Weights of a small mixture-of-experts language model, trained from scratch on English Wikipedia: 128 squared ReLU neurons an expert.
Below are experts of layer 5 (counted from 0) of a mixture-of-experts language model. Rows are named router (the router's row for the expert) and show model dimensions 112-223. Each number is 500 + 40 x the weight over its row's rms, rounded and kept within 0 to 999. Numbers have three digits each.
Before each expert's rows: a language model's description of what the expert responds to. This comes from a sample of Wikipedia text that the model never trained on.

# expert 11
Prepositions and commas in biographies and date lists, such as in, of, during, born, and the comma after a name or county.
router:577484548420468549423436554496505469466475455510435518502531549491470476542455454511426512520491505546519486478486508432463440471458425450474510524500511534482541520501485579517511527457546579518503468422493503479529595601546481499488506539485480422491485536424452510591457455476485496482464519565487534552449443508559541511453557575510

# expert 1
Capital letters and capitalized word starts opening names and acronyms, often in tables, such as U.S., New York, Sonny, ISO.
router:528494473518448526487478514506518455520587458392436504491509532490499465469529553544446483574487484570469522419479458538513546459574513488551500511547520505588488532457530521451457494477514520532530538523519479498495466557524489444528463461500482440567536498449544518505510512517529533538427511436528528468534466447470525528521522514563

# expert 2
Short letter pieces inside rare names and words, often right after a capital, e.g. Wit-w-atersrand, I-c-icle, Lepre-cha-un, Ré-un-ion.
router:575458534466538537496540456479504556464537466479534538498575567552555505473509529514477523426479448497467496463529459477540538423439522495570514452515473485536496489546497478515517512561489579448470497533414463508509535488554465490503450523490436544528481498489476501517477426599489503514462441528508494469528402555473475515545469563505

# expert 3
Mid-sentence function words in running prose, especially and, to, of, with, the and auxiliaries, such as gave rise to, has been.
router:532544485424458484516493425413441550469518514515458522521466577534495511582524505520556479505449517503473486493504521523499498520521430534487467561472493491508546544459554515516464522501519565472517473520505505540500490487571513460462472518416534547509507517451472479545474508498527539459528510503570588484479412402469512562482567512519

# expert 8
Final pieces of proper names, plurals and taxon names, e.g. Turt-les, Bruss-els, guidel-ines, Podatel-es, especially in species lists.
router:464547456451508506505496539575495417519560532505470442520434484494502467490526439525485521501492469511496431492572547445480502481454432532479516508469463497442499527555470512530441500488534484454526481535442520513523503541549564528546498529432508547549587554511553474518597506487533507480473514429514489462457574544542504491452530489461

# expert 13
Lowercase opening pieces of longer technical or rare words, such as ret-iculum, par-ametric, ad-ipose, demonstr-ates.
router:518497510454488476464550542508493530452485470460511488408507518517473440476486441583503548496462460498461488490479475521538527489464479479522510559482508515517482517549486457478497492499463558478526534561516488457554532545549437502454540436550457507542474560454555415551414563531527502608504506506496500521586458500592441552418551470509

# expert 5
Table pipes, list dashes and line breaks in sports tables and infobox lists, plus frequent words like high, low, Preceded, km.
router:569530542495498480430485515527523528452505497484551466489482510474487528460503434487517529511465547431456463485494479532485451521486511498463440457520495485449514450420500513457463520462502554535452555513568482523491539506464496498490450490471514550520447559525516421537455466453498540539485469516538434452563467508516560512558521546497

# expert 14
Nouns and noun-completing pieces after the/a/his, e.g. film, University, season, candidate, air-port, character, house.
router:525575443508529503496495512441502516561566507410462477495522507549459423468504472500529539501569434520518492475452498499421523449484479456510494587461456531547437506528428516498441411522496501477507528474453492459550463519532459501497496544547505514549547477503562514535505465542518490510472519550515542505458496495471541458487485503451

# expert 9
Single capital letters opening a split proper name, mostly foreign surnames in tables, such as K-olokithas, K-lingberg, M-essier.
router:528525430465477497457469504456420530516499494493445550463474578470505494475533484484578534446484512510487505535423536452511455455455383530505484535480498499523498478478526550505445458532522506504525413522481480508493553489510459475527538476508510448473498455516478440474430521431524525494399510554452504613467424461466448486508469487559

# expert 10
Inflectional and derivational endings like -ed, -ated, -ing, -ment completing verbs and nouns, e.g. alter-ed, crem-ated, mess-aging, used.
router:470580481541469449412587539462546599481496484487428529494481526474506504499486499474505517503552428549529453479499502466456454476456495472530497592446445476496515503435524533450449504541495506510453497506466507468564517529565552485475424494535467565538456507556501527451494435509528485462480457425466541480466504476524484497450502461416

# expert 12
Commas in dates and lists, month names, and in/of before places or dates, e.g. August 4, 2009; In February 2015,.
router:558487487503520521474519420512486516436495412507488435473498509433538491539528494552508448487511454561453515461556470453446497469408488484446510502505440562585475525558480518472515533517480561431475463489518547460520488580476486519589532487521464484458486521396498547574493520476503493470522538516533521509409520511511530503471443483492

# expert 7
Word-final pieces that complete names of people and places, such as Yol-anda, Madele-ine, Ferent-ino, -ford, -ville.
router:508537460515469479530483515552568495460530436545486470544516526498436468541444490523494477498516520479471498498514545463429532495453455511512565474462492511498537456490543519520414483445478496530541490530517479526474530513558554529495449583499541524552515534496469522535492482445548566436467527451529552468466590559539472419486505513445